{
  "num_hidden_layers": 8,
  "hidden_size": 512,
  "n_experts": 64,
  "experts_per_token": 4,
  "d_expert": 240,
  "d_shared_expert": 0,
  "hidden_act": "gelu",
  "moe_layers": [1, 3, 5, 7],
  "router_score": "sigmoid",
  "normalize_top_k": true,
  "routed_scale": 1.0,
  "balance_loss": 0.000488,
  "balance_bias": true,
  "n_groups": 4,
  "groups_per_token": 2,
  "init_std_router": 0.00744,
  "lr_router": 0.000904,
  "num_attention_heads": 8,
  "num_key_value_heads": 8,
  "head_dim": 64,
  "vocab_size": 50257,
  "norm": "layernorm",
  "norm_place": "pre",
  "norm_eps": 1e-06,
  "positions": "rope",
  "rope_theta": 10000.0,
  "rope_fraction": 0.25,
  "qk_norm": false,
  "attn_scale": 0.125,
  "tie_word_embeddings": false,
  "parallel_block": true,
  "init": "normal",
  "init_std_qkv": 0.0259,
  "init_std_o": 0.0322,
  "init_std_up": 0.0371,
  "init_std_down": 0.0371,
  "optimizer": "adam_hyperball",
  "learning_rate": 0.00543,
  "beta1": 0.9,
  "weight_decay": 0.0,
  "lr_head": 0.00546,
  "max_grad_norm": 2.0,
  "warmup_steps": 369,
  "schedule": "wsd",
  "decay_fraction": 1.0,
  "decay_shape": "linear",
  "final_lr_fraction": 0.0,
  "batch_tokens": 65536,
  "max_seq_len": 1024,
  "doc_mask": true,
  "train_tokens": 424900000,
  "max_steps": 6484,
  "dataset": "wikipedia_en"
}
Below are experts of layer 3 (counted from 0) of a mixture-of-experts language model. Rows are named router (the router's row for the expert), up (a neuron's input weights, with its number) and show model dimensions 0-255. Each number is 500 + 50 x the weight over its row's rms, rounded and kept within 0 to 999. Numbers have three digits each.
After each expert's rows: a language model's description of what the expert responds to. This comes from a sample of Wikipedia text that the model never trained on.

# expert 51
router:508524533499529449536472508505502480510492505515542544518527564529492479489512492503473428451451608412516539462529520508477526469454552424459545532444475693416476610509535497492422471513433539450536480537471462510445466525474515459464502410448587550578503486536420501575455517513526491465491559490456529541459445512510448375468499495547484568453513519511479495537374457460480485435502414464479569477463409465589617495544413565470603476537525470466385497449496503505565564577483506562540583488543536552433514468502464539481483480493504527533543530561502499562514539443522493492528374587544538554506496474565490503482506469526459559485468476391526445540486452435409570675460417499483555557487532497546471454438566518510440476510495426514572597435514455490603465505458513
up0:433570503451459507461485507586539477565510499527453581562414505518561510448477553469574510496499560518468498591540566472580429490576481452434474439436469477592525546560538554517469503443437495526515466554483463485576412472534532443485391516587446425545350482542563470493504525556521468477400476483437510507538519579538531497524497498474508557571426502440423447512378419526351477464545475543533504480523441499489462494456539516582556501512517528489487486522513519448488421443521568478534535447516565506461550526456552523520525465499490522554495506591507454610485549503518460501460557457485472442518535446594481538449518468491557491491460464588458492472364464636514549594446501556483523446447536483548484536445448476493497479471475412413422469558549581549504476521505460
up1:457484389514486505542543505465523594475482451539574559497482500457439570476496498489528464558538512482465495375533529479533523336557463579517569506473424512487504475495489508488468523536483511435491545594507585452481474529521507450558507449479623483497533501554540493500420573540551385466485587437544436518434391446431531412540543502571484564478512498507572484544506463585563469445454525528583527635570531545523465442711478449487554512579452429528445541489512512477493547599500441515634526515510556491503443519541422440539404440501494526465448494490560542535438483457502527524395368462515507538536488476454511487549474446524567511527500368475588524500458521404583426558538372465602482507551485486507504500444583520502498435481455531587588575457434576544438483475492479
up2:450535587562473498583501499520464458531583431543482448560490505552542404453473535451431514518421531437565518486484531489526437593462478472481487471536576534471515462567477465494438547495537481526493531498529577530508511455520503519508434523452561547429545587588428511446554571434511522444515501465553620541541511523461486469601486484571453541524378442505567367586524570549557478552453511444494462499442516552555488454466565464435415540546529489489510452533464450586575455578511527494547442554486586512507517401488501554510421440559528440478522505580454534556558523509517546458468615525537445461600461556516457498522556542495469450414563396490546515519514451541461481405445456434526453492511477484553438497425524430422483506441511586510418527422485538502457395462512492
up3:447448523493578500505509533463465519558538478483597445494475491500523515484480605473485489604595429516446486496476519466477505456469479485480506481480527485497517490486482495411417531466538502452474524480529506513397455518543497540484518498499393493457523546457418444540490499481521476537461608454475415539440461509476417476424523474491527422566427500595573456539513440571382495479349506488485575492527565579510570463520520518508528480476370477530405567404467496449479488533522487514584344508533522459412531483390527609474518494550532469523461520484439525492534391546416548405572507489408464479475528483458465481457551498506431502532519463571551442441540511487517497451523548532507395569502481516473483506500436532501378429493563476522533438483492552508529466579549473
up4:394489538471571478478510489455471547493597542449508562477493509507552506449490503396478485579546400437480432531526515446538570493522477559626360590506467525597480502585464504362447511543482469505544577450500502471547464575577500449545459583482433481411529463422480534523420518464497574454461559508406509495427520585425446519413421510498541433538595500493469471534529443579517522532508425585538497531442497458576530427532409529493609455494416459484536530506593488469460458557539586536549474457546627493475479540420553548556465611493455510488450477489477575500493520589446488502530613492513543486497532394415492521512504461458466498490500574538509500491621437526519518461561534499474437532470487423479499491504491468507506480466474502503541457475489522445560522467422463
up5:541417492550478498412507499498331552531507476485432543513559578490554482481515437526512502466445512488489548423497455441533567461421444536406635526371454473404565604480489536480434492548436549517446469558459475436484445484551591429503418518560526489478410545499517517508476517500542585453429514562556517481480391551571555460471505504534475510409543525559540515478438463505563511508550488543416550546504515522448493512507476431502531455490491519432498569490489446433531456539540443481441537521517526556464540493418481438484444446553541535367473472462435457560472520567553506592477479450459575523497493464499538465632442463565380526481576520508430485416547456555482488548492491362495453487491529539536556559520625493427599421553551586495431464406531487510571567562525494
up6:570466516371534432549444513540533530499542480512491462511521531557453568431454567430455520422469503424536444525593515483522517536453517506507578483457492489457484396521432585533504499511442560502468552479458504600523473525530510452470496411422567467485475442498449500501491485513511510472493550442536442453574500487571528434418515614486479553547360497401551550462455389528430512481439435487507465433549496534533616550510486497474444535462543456528422543532607495485515499485537478572513482477536515509408476472477534561531587500457544546525528466557486476471522625414480532506524505500486417468426520530527433485543565477545461538438601433529505588534443447495458569538501448582418565427521536515497401403491570528510544392558475492506502446552460497495597519553460455
Description: Romance and European names. Particles de, van, von, la and accented word pieces inside Spanish, Italian, Romanian and other European names, such as Alm-ag-ro, Espos-ito, César.

# expert 54
router:393493505463542449471453505505408424534461496537522575514503596530412479521548516353447449419474545537454498532512484567451596494475514446501598582533512530470495546497622466465413553493417580518475505512467472493475394523492559520488503419491509568544518518487464524488502542458567499466465614477486453541512516580515405436504525484560470524477475572543436470544418507444449539609537479539387586523457401483549553568555457482489554419475419434420425439492545479566535519561480510475510560515599564476557512521554438461488509426489440531512464579477440533512481490534460529508520464488402509506446537461489605486523608515569485551503586523504455497574494453548432555585513420607463581514498499498494536531457592459583472505498569490447572467430554493575607496486447459
up0:475529526451380542475547523518460547436481493506481601455571545462400413529469554554569565465534568376452491482566519470553585511641386513465519525564564498535421534505503482472466523514528491521471467512511509421392443538486669557412488422468434477498511533415527522416426479485544504468503467542537450571497526548449563456619515505444537569569508460448550552501475610519526379494502539507375477532366523532482416562472460614442604548531551471491428542502467479595551442495535504483547558477487609414472424501475530568512483563510523521516430553512484511462465481540508504534573522515468516526508499555502429510483503430495487467564497555421525450479452412558456492478403569441585504411585443553479488609456485479530475443475506507470433481517498582474496529490506532
up1:502452504483468522475481607627539442619524554547540449463527394529529499414517492497465538526468567408609524512523502535558453640355558509475453460535453513523538517522575558589625516484506540468531473515480408475518484461563462494480513519521468467455490374483495511413557578470428531541501474446493515425444493423501459537449364561516446562435484518437482499463493498496417539493536578508577524507466448461477472556504526456516478558537525584418547516558447410516564506465548477563484463455507561556530510542518550512469589407531523528510423505537486434579564537498563447437540486502380616505569410557606510615513579461477501549482449417521451539533580478477469525483444502513523416535481605535535397453487457554549474546512482476579477468455518477568502514602404536
up2:527538445534580539533492580513446453504461444546424540480400424429485504441541502499405432568464528532497490508503554452488513406568439451486506426403512585462428444422522506458598526465505524517484469521449520525580467548484541471487531649507561511471540520534540582464484484507516533530538499505541565482464402510499537467548521516431573460527565549545504372442522512472549525461522430539545481499519555465452471465566562420538481514549521501530442514516483534478527438544459560473428448519426490579507593551456522494486486503524546558522508517490574497533470552457437504496462442415503467488493508596550518481466540567502562478519522496471581487549474498501452474470615518542428513493425466513550510493518407474370591445438516487524432531561577536547411379486549464
up3:531500377498483521532551556486484539583531449577504421519482409597501453528526467464412423519575495552491501477490496483485491527536499547507540407444631556443468438468464497403552470525535570569447504484481533456560521500383596497507529458478570514485506494403461488528442501509571487561411526452527440488516447545509456459406511474479444478475493484571514607464455567526481567563456455488521575556567527405477499504533519440534470450556500462535557507451491509477545453502471555478581536493476459568539492429481490506463579651472557479543564554510513510471481409453537506483569497551441427444539505449491518477466481506517482450495501509511512418479522518449465484494533491561471548543406451497489441455473421551559515497448470522583578504542522579551509448441580443
up4:439579475493600480474518502502560464542438558455524541440545528538395455506557487499516565528445595446552556457537479503561542519382513463488475449537500525537545463554537549434526497474440607556507415524473487471523444494458576456443454532526460450497556469462548481421523502535502510446584535492503505543429533480475498494535518496436411508481470534469502593524523441510566479548519434447403530474494460494488479583587469574568536399420584431469524508584572521518539565465456537488507474501645521447430409540496499505480524485499563512583513534470482510427500449518492523487518478590458572506486530484562467465511463540493466554567544540461526487428557488522497482596446488469532515415478500416546524525517539458618579477480432540478497426424548501538454474480449508
up5:519437566466480504521491468503443468485513509391559530457532472559567448538526513488496459539567458466413550357539459518420445464554546506521468441524508520457548574518468521472442546475476544488442506496542413502424511496502515526547417547499459390512545430440457526481370459447476493521549479466546441517481635521517488462454445579553666553450486366436530563519507457486495483501568618500532499514421454461498545435530531497556412566445576550564466519502539404549517503579470405546456469448482440532470563547572520504528534476520503520404523516561487524530461465475512497453456507467549486479552425521459490494535527580440502535577556411500482472529583544409534523528488492476456501517478442488509511476377431405513539556510459573471463423482573572484521542443463568
up6:489531499505510528493595639504511515517449457487412514478529602487466374550590573472471464462453475473528526459579508485424549541427514536517485421516513506496477471482443554458474542421484523488499471517432448529539427492517443551430479526394493481534513498501544513508423614532577539501429503530458534419485519549486425537551451454465552510374431574543431540564460492474486534585449443443558489448441445597586495515448504523470638445499564509482425464480541558503557506519634575500518479484591532624591499498485486491503495401554551478451395528482434499453529515520522547553525450450411494469504531430547490433495510490574541477495520513373522589561615476503567486502526489579510454556418463479554607448492481549418477519454516509471548498492555548540514393540476507
Description: Line breaks and closing punctuation. Line breaks before section headings, closing quotes and parentheses after a word, and hyphens inside compounds like sub-prefecture or RNA-Seq.

# expert 36
router:527483531493496410556520529510474456483556506481488530483507583540500476544519441505476472443460531464468616482477495531454591479493487455464563495581581633534409584374580467466473492523422485451547575560486522440501399597448540444454443472430642530536527580544475497478569467474538492424479566507410521539441467467421483502546493404535508537518452600517486452634472471362429513460501587548419532551490447522498517511569466502585513492517535594412473477508482507511552495516514453516496532532537511474464546546493497504463520509545517538498468628601405463490515456389527475436462506516454471511482518529541533455551553535571495535508586508455435467559546454419449482585407385518519563464466523528454502532485498507538494472485507489484580501474478501512479494567558485
up0:534451500526455410482537524576550448443556495445488443574490516570574475512632495625477445527459585504566568465473428539504543583478579449495572609451481496556536527485518533518473485508423566525487530465464460522563537535586483430556481528514503507624428450489492596468494641460584625514513447476518532511526509500477445511500421540519490536488553504500366529429516454543529483476459509521473513470413525482503533563484488478392411494384573538421435463481455536449525537505524527519510500500550402449438540494480473508499450592511495456430576431513561467473475574578475488483420497560451495534429471511573473493588429429546501454438504414549507441490547501547536487508511537610425402446488567556483414484449468513483388482445559493535464466479501480447518565561529396
up1:486423426538622487516513524582508480513577527368508545460477475434479541471418633579426462470571555458402561500463533554535490435470542484506614512457560483515465486553596512474538544560601523423484513481455515437460519528477486512443494479514562521482588457479494533394512532422511553466509547495604522486499505499490428511515380451498474522519470505525498513460501475590460593529488450549454556525474467547516520484459501519537492500519514536572499531515524565498507562465465474582432536553508448430526381535518423507579548566512527497498491519481509474450542471487593527503498472432494543513459427524456489460517442538515444392460571498518516493482605500551533532564536490533489526609419475560523535529494516533552400518595506560521579476445528485499582559442506502
up2:544502441402620481473452519488539576494517496536574513500428465598506507504438558470455564455557536420460585509589480496542563490494479524451457485477486440544517452476574436576521478576440486516611500549467467545593481566405515459519552431481574592502575533532473472482558551632525555391522573470518512478531463473543457501464478528464539566463354548549482533465478489526455467440432568496445543505511479578495498525476432528565552535578422485486597546567550484546487503520512446507414523483551498444430485572561554611472559550510431569484471487482484426464565544518351555483500560505487428555463531508496488476445467561510487537429500520476495512563509551468510490608520571614520511524455523507506486483442487461481637500408533474461480490482506459529450607560514434
up3:488582565473537515577468493513491568535383527512497472520600488508504454615483427534472513457414467564477557473456507581495524506452426547453511521516455473450455524466449503412510505474408559496521478516529403497475506529505481508609486518514485566455379526460413485509517569422572430441430509566553588538466412624451408449518503462452448501497488548462508488512542585481543527465471494481553537493490354512515540560463440475539498448483454515591483508552540471531505514400546545487436548480488525565550594465480492530517497563467404550447448587379470401511393545491554514541549502500397544494587449540538503548536434459501477442517481477517505468514467488521655461502547473573543480498481495515457562549478523409508473495407570424509493476573506525459450421528504472
up4:457570557498547497588434536488455464536493595494484557526543536605554450463555535499512534518523475514561533444465550470622580520544496467529579558467474495482497534508586449510482492448573508555455455545523530465578507611491494521485498496411531479508486477589470426520513534453465532462449420461403506578550447504513462441608521522544467374479535539479622447539501459492432494482557457502575608528409483503511546504459553521509498519465528484582480494550567515487509465455467568528409520440637560516401507463398561375516554571490443467354566501525566558484496418501510542446494508515479510487496486490504556581446504516524454452553480615524505396441446442485453485550468551459513501457443462503430531563552494465505442536487461544532514632562576432471448509407513511
up5:531646433432539452527514483418505561465418547556475512499424502496511507553557519498480523451562520455527486513546452542565555455520534356490517473566499408488548567507533496556619573554496557576538551515508452514531502530452509530480518490463521438598443561508549487576516532387468517465474536416498522500422451543447443536587420402498500568530474606508482479519383519552472580540534431417543501489516500435450470538554412405598473535541483532500555442468543444554602616454423446407520557552438473464536429484523461484550555540463531527436485457491447494503530463496391453483552474485483439430486492481415616467526515588499529578498567540513486527529478527514478453524490468512463527475424541539517502473528529484488494495430461521543500459547511500538494458528508546
up6:518435530503506626560502526544569577453557472552528572505524539495587537450518518511502511555487412447532548468572537513388532514460514531558530547430517524541461554431577436461457541502523467460512499474467458503542524477530470466508472485409597471483565521453483571472494427585485505493484587571474413576474548424522462437593494464582500482524419468497516490542546510462461542493565546448471506612469376553553579373613474538487452460514560456556440559445490525615576493520511441488503543453540497521541527399489483466514518566528461529552500597518477480413533518486552518479399488557568493510586568461514484586515544534517416488558506601430484500604495545503501555497579470566506456475499492509437551468532488438573435428455418487526502494542476511553541537486493616
Description: Mid-word fragments. Short letter pieces inside rare names and foreign words, often right after a capital's first piece, such as Wh-arn-cliffe, s-ard-anus, M-ür-renbach.

# expert 1
router:506513432421543487499471572493507436536535480520469567534508517534396498552528458405448481486435491483528512568525450520507638487500557409477532514500490478500523595451546484444421556411432540496523586473462473516453460531549536462537498468448571552493432551437460565469438516468580514462431549523409513518462496630499448472494443496574501524428471628521451540519451451468459596425513453462467538484485443533568490567463470543514480493517499501478478502422521482546569541507502495464478513509607528497557503520549476543594564477514404581402458574559400458538508448389436532464453436511466445587489530426493571518560545512520525478478607490463471434589555493537408507592488407550531567509454479477503614541469580505535440457502508494437557579426584510512530467462491539
up0:424536532562502465554477481463500454450482450524569517615484566569504509564504444462440604475583567488554521552539586482550466516573569417481586452470543468406508602485615532543543583560540505490496556538583596469468481471505492489456560492499529494444474602510555495401583342378512383430572533432516399485498610465456487479551545409465439579445396544521460478510521489473469447554506444418507528534449482486434347420515526542471480589555581474436572504523469547550470474551464528453482454474395463572645472587534533515467514548520580563512481554544455475458471571525535552424396493458596460542466454588530522485521451499431500570561534446575606458541560467465458497499590479465518485429521523498428475556494480529451541492416388448513516575472548560469614471440535516
up1:526441542539427451571520554404496625617492484506414561464440449507553575550450454411532559496409478539525525470453456465519467539422447473434545430482516499411571477436501535555539429529436413578518534545534532490478530496531435533553496479504453508409464408501455415408488512492524472521603464522410389476507516501449512559519435559424501543519576544536418450515477509466472435479470519479474488512405470577496515435544550435580415455492563537548428421456564514420482507504542459458517453494453486627493552556453490557474494480479495467520435515492514541433502600474466416508529494467505574451453476458581500517545579487497435562577346510417523503575622462502543457493458435480541593524445475427449483354518491460444469540526470486493570456543563459537406489451519480
up2:552521504486591467509501547573448504521476501474606579508514557537499463574539512520451533476474488478408514535540489504514526504452476433502526618563511581491526459542473435470423576438499453540488497501602422516452439487502499495498461533531580501595509462484416449522471495424493449561541621456480464427530505490513406453466438538506505425535596497521419502459511476379519537535480479500506561540537526494558450483501506614491531516481502427487538476554517462531416535551512478514435464429512466482607500548395500406482564621469493565445497558524523492431594506461473492391498423444506531450561499592479471571474480456487421388468564522530506486555438485478483571531505518547525510417468592430598459481503461540524496649492548483547493544401481460487513539526541536
up3:472440565470461480436472482467563531587486514566503432379513601582595551493519491517509558553512499477526488505459454422476562450508506478540461435474552513498519562492502428506451430411586467604460452495500615541553501523488468461465492443501453550518479529521526526531422542507433417461572480493496479529511452559405556488462604550531489474446497511506558390562590487482635495535584517505432431515502491502474512418543525480461516602535346568503513476494536473531425520479382556503626473497505540477524530599501521531453490483515516491526484487503423472439533508429487488497402497448552450573407464457500493509539561511511539483615554490506450529507542493527543449524525464509542461609403460468548428504456466488480540510445525370441509511452503429535425480541542432
up4:460514535430461424466495459562488498518475497514580517472550459396405459499532493431451492482540449493501544578529545496463607519499453406523589599538495520444524424553439518547417483469505535502515478461477528665451431516523442532575496510555476509536577526475463477529522449581526449561493529494548433517450575526505516448464479534537461502536553493525481525544376512535464499540443553534434475502588488498530462469472405495494539542405565564346449513574463546508492479493442581489519425574437513556445509496419442523484442453444486450437550530445579533486547486469536382516511448494456458424500513551431572492550566474498542553496514491498473485512471485502538493560528493544477566471392459388505351493479428517537507600495493501486473480446526622590470490492546526
up5:494542545440363447555515490479492404550544543395475532463467486432442466572485470539480426451569483483471528477620411581509530459511556405496441553534551475510541494500517462462565425519413526417525532506459487530492450479513483507532524530513555434477506469475444548543506504585445500467501414442467618497484370492504394430505495484525510545517510572611525511521530531441457534512509503491468464439580563521545459539509500508527544546498552455460533610503543513469551548444542524497463585579513482473526473533523458431628589543474518545494557570474604494554520463398450551517504443513517470416565423470504462471518464530576564498501457462411530437428523453483465497522495562581495465544584516459531552545519597524538388532435427500467575490464570466517528472518541471
up6:475486528460461496518528555443495625521526470476450525516499495586521521389540490420492443500487464542457535517520501511490512630527526542514419498516463480551446467459551577446541486475552528531411481494474474525444477555474404462541526511528585507433550483512586621505437432418502463465479480545482528493479463464473411510551478395469506546537488554531462560590504507402430454511556491568470499473562497421527407441476531423476546631518588545423563500468544487525512501544490519401479498414515476459638581529476566536562451453499469469510505646526501463514553550555466528574447451487489504524470496471521656474464571544490450482563502437563452524484557466479484559487598511458516462412544505515469490599473476491455521528409440522517486509512556528544535473449463515
Description: Determiners before nouns. Articles and determiners opening a noun phrase, mostly after prepositions, such as the, a, its, this, plus list-item dashes after "See also".

# expert 28
router:484486513537586473528434590429461508472496545518469533468479521472482530503538460539468526491518500457518505480479506548436594534515573433442506492471587552410474541458528512450400543464451537516534570505463498491514423566455544454409503497455515546441539531570492475453436512545540512435556531517387482589496437516517473468536551431528443525483465554471439503564455443477436547527481503500511589514542460603554443450560479447500569451520484518529435526501562441526588539505453572571576488503594521481546505615498472520525463460522381505513455573559438491544516532457526453412510499507440462483467479475499553503510567477486478487520519638535385566520446440521435543531456458545533503460384502451556509553354517470538473495547580407452598529388585448501505450478519481
up0:485598405416524564451479538537548538478507374574512540436545502519485420556519528499444517489461472401530488507455494460565516503501448469658556493534507479526417515448459475536578554500463500462516463431546516510437548570530457550538434502537434512516501547505492477551506522497589474451499431539473488443538543557494375515521432540479423515423429503512456438558430595537455486519507580494563530417423413529482544514578478510470496544499420466467498571557500527506462548624602461488433452596580493531557532481476429584462516555516575495476448443485440507484505485534524520537569482448388446567496530493500503390511491513554524457486488320465520476531583486482529570503512466485501512537500476598439369510474512433588575497502491457452509468515532437440579532570540585
up1:490525413500446588472436504549498471500555428498514502469604595500486496499446526496476506452395504474546573512543511559512501505439385436602486532481523499575496489495474520533480601508426592456532521452443430515401498494495469559405499529484463513531578484484537485485486512440505515443516504506538523505502564458543410519495455520501507560425516472477481476559476510470609562503491439493466582484490505527531494493490438581460615491561496434426482511534490449582517471562532551562413511510553610441540500493449502535553459446511429462456441422490552597531534412537501462481561487487511519571576495492606502534480465543488507480378461455532537414611534425497459420546458551434443457489420490536439502529465485493480493460485411485540459536482488502495525555646475505
up2:470535528503538369438537492445532392508536503527525583532505460491474398448467409529589536539411476402528441489467525518512556575359537476539438541556567513521485444489456517536573501520517532437493450431492396542406564524525549526459447467453614492568494479468505486550552516535578438528528541429585528510467419518588510478473465390496542499460447525428537515540565542468479553460539386470522419458455558460540537428457527540476404492547512531465488494563485507544514504491483572502400344441510460480471469468413467483526537477555434538511505512467523507470526483556496477530443444574627551451483478509553512498429574550482400545404532484444474481449467537542546511562491456402534536477450515519522568555517544481556443569472554469561498509477579540455440537487400561
up3:508531434522497455534512492385476501516574518423552529612561536574527580484562513559405483548510529514588549521522473649462475495462498588493507545455475580589553438472524499454449446542600513443519477487430440450474547500548541458572435505421530568421477605485467509529528533474446538452516513423565549452530541490534467485617556514485578485433472582501537505496454413449503533397502434419506484478513453488522427553496514541590509548512516484490461488547472509531543473445579504422569501461493502441491497496506515550474483414462577492484520520510469403506504525510418534498470502490488522370576448469453476476494485521536478574503494540524485481427498535546495415472438502545440508576469565543495566539473489474414533444437480474527517562383536479449509503478521485
up4:552438515485508498519571523543617500515543433458428528578528468594534449531509483591511519590483466500491548472544450362549598542475508468505492525585468486425461519393486383587519466415557498486474436476568517504487508471556549524499536515475522519585443548584473464517555472445523490594460462482445433444494534450496551476524508495517470550405446538489521422586427476505451470578521524472540496474483572575523513451483496466585515472527564497535536472477553469566535501473530459466525529411611573490455609526571482439489437410500515457502502575546520452449442473484442514445464502490456504491417529553428535487514612589531499491545563498468401486498646580527469421516441508526473534496503529480470487506517442582512419450372519495484519541520460495466421554560487435
up5:490509502544496503592424479542520441500504393479539466590561467502480590514484512549459537483478482358483535509480537594401557480491573546588463526514529462633539535574484453440439480461513517487429566557468447518580528461551522478519451548435450518505521518387498436488514565533622585522440505459557521569564616565575453520556501571466544484392522429460535547453533546471541643424568485445542585492585491405550626572415478528523485567494560524346536437531452538468498520453603472533504535437602428474448522452431496557511478528536378506506488488499448501439509477452457535543497486499482584505479507526489561543454478556489529381501506437484639592480448493507474545603511501487493463532527431528471473480488482507482504543396515517558491487414618522585543559542446531
up6:417436433440454496507504464426466490424503580444576488448503479492558439523481451385608530469570531509518391535547438446495474535440511486404464527397547482446446513424509482514422534457480599580444549487460471518494563593507522493470574513476433485543519462540455462494485520456519521565490534515508462532409496627556355486496498505545462492442523438528485570611537414479523500586473526446491468618533486522565513481470498570574572506516513500502521455542549456565521450548493556477494508495519571448528591445481513496569528495464436506530542480532516576489458536503409466499467430502511567459493522489518501619511576495436546495561524477511427530552492515462533500453508507430442496555404491459510575413457483393449530567642496464536469529484525605498464501497511432
Description: Month names, time nouns. Month names in dates like 11 April 1639, and time nouns after determiners such as day, point, in the following day.

# expert 23
router:523502505440518503528489576471579499550552497516485508493506496538466485481509503501500477445447519453500545542496523595532625472542539461518560479511554534532484565565506423481465519405444468454483549519474478476506414529475502482522506421442574478568491555543423531476419564538479562386427567496428454517511452621449508427480472450559459530451472682472447481571498474480388493476432444440493561523473460519501528531525397498560531461615514467487441489486488456473640518576568465539471516499545494528490480530547498434509488465444443598526520554516443474524456491437464517467488473554492516483578511432618488542488536435515475573572521525464503545587486495433368542585451412479537539555503491404520597475474534461504478476486518475501537511469590444429591527532523563
up0:456428500343514514546519481517521546552513480548453437437455498454500571474558514451542555556520456492531547526497412535491557513556519496490415505478548510455545514477560522576520503572558496567399472485549371506420548466559524552369448515486465528457462458465476538454489529511479493528482527460452566542368508513528485531489553438487518523484493409497425508555482432473457557511467461477509372522434476454578502554461480472568445485535441466536423509564557455502508569454588462550522453459526534503397515477530522505414564503573423550492499493537476483577549484496503582491488509547554453510473534551494485503468493547408342570458504515502399513576564440442543479460518438487457555436453489459574536567548556371503487389484512443444527552497539491411432499510419551
up1:494589611444582523438508536513530546579399448474497550515456482572628532592520407496497493539471600455453499539451513502442518535461560448506632493512496443485466455573594492468512462515424428393431575462463497549508604535535511549591475457490522503491460523530543506461600533419527472478492563563471575500594405540442573464494486466492425486567449640481561537540579474461543501524493504540451418566421476531512570555523455486391481432588503642507527556591517434520599561575464458485511508548513485458467480452630405525521430466493520523532483525494478483480542511447495485521533411514545506499459476509553471488506513482566515508385564487430483550511469511599485573565534534578585486426480459515457522524523460490498462481506463553552557508573553443452462558551472617
up2:479439651369501490433566486445496499597506493534491630509539438508425557393572477455523573445479532533496415524506468477512540509518493529409551500574361496465471512511572522527538399573494493423560563424504565507538472557512547452564507406499534464519490475507548526434593610440587477531467468584553520565549472573543574479528485469439569500491447538394481548577533507499469474506461557479470385450527503502531534520521543475436501478484452554454442502539463568500448506582477606451441522493560522590446518453562508510463443520587541525536516518483501441510523593427538505562553479434459529483574483495532511372533521476591397554460424485508507477410488491527486541453476488534393472476487447469556485581406509553545534488545507601520543470408575508485426458497449404
up3:470573469411541501467451485436533453503515512430466543602429526508478471506523462526450544519483423493477543548649508564536507503505436488488473503433568444427447476541550426433456526551424535531460464493515551548491496576500470333497427523484397517572445455499534558556462501426588469541518518514506475449551525583394512466520484463451499472488543544561532586477519508436517531588489546481561450487452564488476498500428498491589533523600454546539443475505477490496584488476410510456547454549569482467526509521451425604486470460534460530533571562472523556460486391482548455487545412476414507442600464507429521512423581520469522427523554584523470506524471472531528546501610534512430495515425505486569510498462549513533543533448562592480480625394596575559445491453547497
up4:458457546442476499463454565431548458536549478528444565509511511516523480584529404483423495516483527446435597493583553550436535512505515434504497485445483513475490485557530457475646521492518501511465484571439508426497535474471481534550514561534455434472521508460536478399577494422490461505522469502617447465576456535412574453473475452484465500458486483486505515494460529482512460486544453524518425519536537417456549583453515514563489500575473477558462551589458491453537372532521579548524447510511488467500513500584546476502556527470448510450475565532512463488438476457592471507469465473514509460526556501612579453482470485463527513451460449438514545543436481407430560532417515423538444550488445381461582493522507550506465458491566520488514506516512558489532477501531527
up5:539557476511513490509490509599540531514538439601600474417510516531530546505539410442563478516558518538506554386492480476547403527472492407503476538430485473442520561472548512430445508533525526468548475460485487529422443550453551586448543485544468596455527552504526536522484432454443561513505492483522459467458488495507490514498505517454493500503499389590474425424422434443396476483545550537484548543542433437478488627511418519501631412546498410455525562518514393508531486475529583525561541473429352491415445580534506550486565489559500520539494559491522532529495545490428406286474487533488458513452455441544524502450418559473506487432449542454498506409458477514496472480537466489528490459509496379459560497494544466535476473482510436538497434551537537436488557479532531
up6:427510476496552528558565460521517519487524577554418447498489455492392425505486494481502474554443546534512448564536553602450479427479542490554490481552456553451503481544519484455564493420546430545577501505512500458545506452439451426564514500592460439547517448436482522568380518542471512544436520477558496412518505528500484557473547528530489477490576523373544464429485494567507532437428459593486506553440568491504574557534406485574432507536453406426483440411498517417466480477534477491470446547479490551442493397608562590555508538432551466563532452484473405522386573436553523503396459519369527597503626486541458532551482450467493477407571502440489499451553554493451598515493515463568535487538529476493416437589435487517480548473490491491613577397554575565566456547503524
Description: Sports result values. Scores, numbers, nation codes and positions in sports tables, such as 6–2 set scores, GER, DF and "Runner-up".